Weights of a small mixture-of-experts language model, trained from scratch on English Wikipedia: width 128, 4.83M parameters.
Below are experts of layer 5 (counted from 0) of a mixture-of-experts language model. Rows are named router (the router's row for the expert), gate (a neuron's input weights, with its number), up (a neuron's input weights, with its number), down (a neuron's output weights, with its number) and show model dimensions 0-127. Each number is 500 + 40 x the weight over its row's rms, rounded and kept within 0 to 999. Numbers have three digits each.
After each expert's rows: "raises" lists some tokens whose logits its average output raises strongly, later layers aside. This comes from a sample of Wikipedia text that the model never trained on.

# expert 10
router:532507492559519602449499526441517534501596495497523522489546537512497490536513484486430411498494563552529443531535503527420580532518556513457507459526520539512615483457556576507503516487532515469435541532472462455459528534439468508445527558517518483516538468548496483504443490532456483521580487534531519472474492515467498513508586496508478499486520478506574409525490467473479567474572
gate0:501474512517430446525544565535450476543442466530546508504487483485441502500515549493555531475553502542552466533542510525453516489493471486504465423500450552523457520567546506493479469455461502468500508492432481536544514523444432445490524491496403495598462537485530526463454514508625581411477444433525439499457517515497455495468484508485435571516498469458437474505497465520438478532497
up0:492557514448498450518522571456443492447403423512442452467504422556520548481545500499499523467490500492552522505484469517550508479494524490491455484443463503443447407527489454487531498507516483453549425435467493539527461544504487527481450483498441576522462493498532542439464473462503518440435514460504441425498518456473468446505396519537505456541522516516534530477515483483588434560502
down0:457508445511429483523563467468507502526466488467480597455470560440492532416497510471522466528582517485543505489493535492476542459434437488516497462532509486553496455469546488485451564529519468530460522589453518548512523563550457468431536489486412546533547546520458544466507532470516536474444498511557546531476444518474502484502483631468436534521489474472448477481513465550524482463444
raises: "pe", "]", " |", "}", "|", "$"

# expert 15
router:508514532452563515470535434560507479508479508476486474523491560513528557484496480445485495496496500529534510446472433537460545554505534552516441467471528567464506516500538490573508476509547496418505495490421577544413510479511506515507552520535523478427512498480435439465465523421451508538525525511490515483482480459491557514563543518491467394437462550543507612461506459491546568429454
gate6:515514507488557505523471507500535441496548514454513519494552477477520523446497504571509567480429522470492484516474485474427542481522457601458475508483520477463529456451429395521555404482494498538449514485473532481422506502518519537577549472530558536477502478484463475463473508467514505537517487460573517515455479412476478474498503483473506442489425417490457484598514538547527560404504
up6:535480458570443450472557491450449476515441506472572513540530506373516540462475482536504483429587426425457496515532534440572461540478503528453547474527515525549466474482492474500484548522552515545557554527565461496451511448455504472499481616482504498509447517540498470496474531477483466483460472537529456487506551484515463510532535584541525546544556460455539549509527515511487456514491
down6:552473469510530552495501502489468517520480554505588534571550480491437493494494515489518519475507450548492475506488468474403524511517430540464398462490538541506539511492518425485575504478554487525430492457494498497438469536476438467540531508559534465512466477417505484478526536510473414533523498423573493551579547468570438547585497515524502495496484475427575503546515506504514536435512
raises: "ation", "ations", "ators", "ory", " Railroad", "aged"

# expert 2
router:473507503559469489484427472536512536462583576486529529452508500473532497511511503537402492451537453494443450515467518469438527557457499465514475519524457503475499475478431461537523511478527449561465494452504472446501436534557560512525540537429505439520468426524474458506527508420501467541510501459498497518512498495487452531563544442459446483565509499583493476578460609509469555486430
gate0:405479485561468528532496506510544423532467485494517574497589524503466541510468474494589486505467510514496455526473447472483449425467400457412525536507488479444445497458467499461478505587441498511462517469517539521484465437502473487538447485532577487469450488480438468510527525528501517516474443496583496477458504529535457440441468511486450577459517538559443517561455513464471480506534
up0:467525462537499538532543463452477590453536505518492475474363529485542418467502533523480471505539492515569485496534463533549524499471548509476440480531576455476477489527472491387452537457523495486546425479512523493546524576472546485595520473495491517478491560520488508475522455450487505426476460517486439548499447555549526570530555493489512468513504493553514562469529543444459468508449
down0:477485493439580445460473488514538432490530441495557515448506529454542490504494530484457552550487558507457477463528466503554516502448543486552558446478408542518529476534457547516524506446567483466446488387492464527443473524467442518500524429517431518570480518524454501512383475513510465471430516494524477544528520525522398496541489483475510529469485481494539454535545484452516503509427
raises: ".", "s", "-", "ed", ",", " or"

# expert 8
router:542429535543502538557500510526477510494535520492477559465550498543475498517469487462512460507555483465454558527562569487559482545556528539430463486471535515532565517505447469563443482490472538459486548549447512519575549470592568516481528504580484553458533486515460529521523432486498479537419511522523463403552492528412496494519539492485477454499448524414548494546437518474508514491450
gate0:397511484534502504535569429501506520498530500523496547551503532530420523519454499473522563503490492490515531543464453422455461478594451545501440536438549585510475501480478516527480421482437560492538555463407486544437480451480456488553483486505550479425509452507452490546527495500479523420483507538536484467537506519443449457526499497513568462500468461502535497578510479467566498512557
up0:504478467514462528520550471418538505501508461531552535533539459454464544502429550460517467494455492494479384506495447499497519431511504430509525465485521436476520507463500424537477535461441539409565501525424468477511425574533451515490456485502568579496508503538477484459496523468577428461449509473453492524444544456458545488540470514491500489454508575459482556509411497501520511498495
down0:462527535554484496522566527467462492527434516561460519563465506531485495463519522437499484510406457530556542452494468596489491490546518490532423526573574484527480551552526559488534488509544463509490501593472454499574518468425488473501485541497581468437510549527500454461421534511522572461509483489505481445516494511573438453439451439515521534471510456489493478455497538446532516459500
raises: "al", "abi", "ating", "hem", "an", "ans"

# expert 7
router:461502527559519500487501542589465511447399459469597450471534469502568512443528452504465544481442589538536473515544479564489522439454435467465436514471503578526522472499489533548516501506516424483437496528485443429521515499423500518424479481428488478499500543508475513490490476531454548461466456453475461533516518444513450452473536497572531484474518499527500438524542556455475472527474
gate0:463520478410487438512567450517500425553522462455502466556548489553488526556490463478488500455500483460392486512432481502483500418474465450603550531505488483479479599498471492472513488525500486500469539457478536534477470501466493485468490549452505524564520481488409528535508528499501594529510502518524436473548496490553473463542456449461619512520492412520499568481473503485512471527461
up0:496520470537489482487513512523536555528528467460488566473463484492470483478581520585572540499497501450575529521538571539451532444536380513504434489465535547538471464517470513518473455497538463530492428508467496504461482541523493444568531487478502508563595409563486536505539490547529523416442486522481542496497541496474469501544591485527431517508492497503468473475497492476558408486457
down0:493531546467514464534537497496526537481455547506455534478485509541433494472491596486504522433425573485472564527486473539464442407469519446547480503532551492489520449490479541469503462529516556441539487430566502533391477513490469506475519520523510507503466459476508453537496494522526531463486476591503550467419583553506451479513567508471459495507436541541416460517405464519518487490529
raises: "ture", "ed", "age", "al"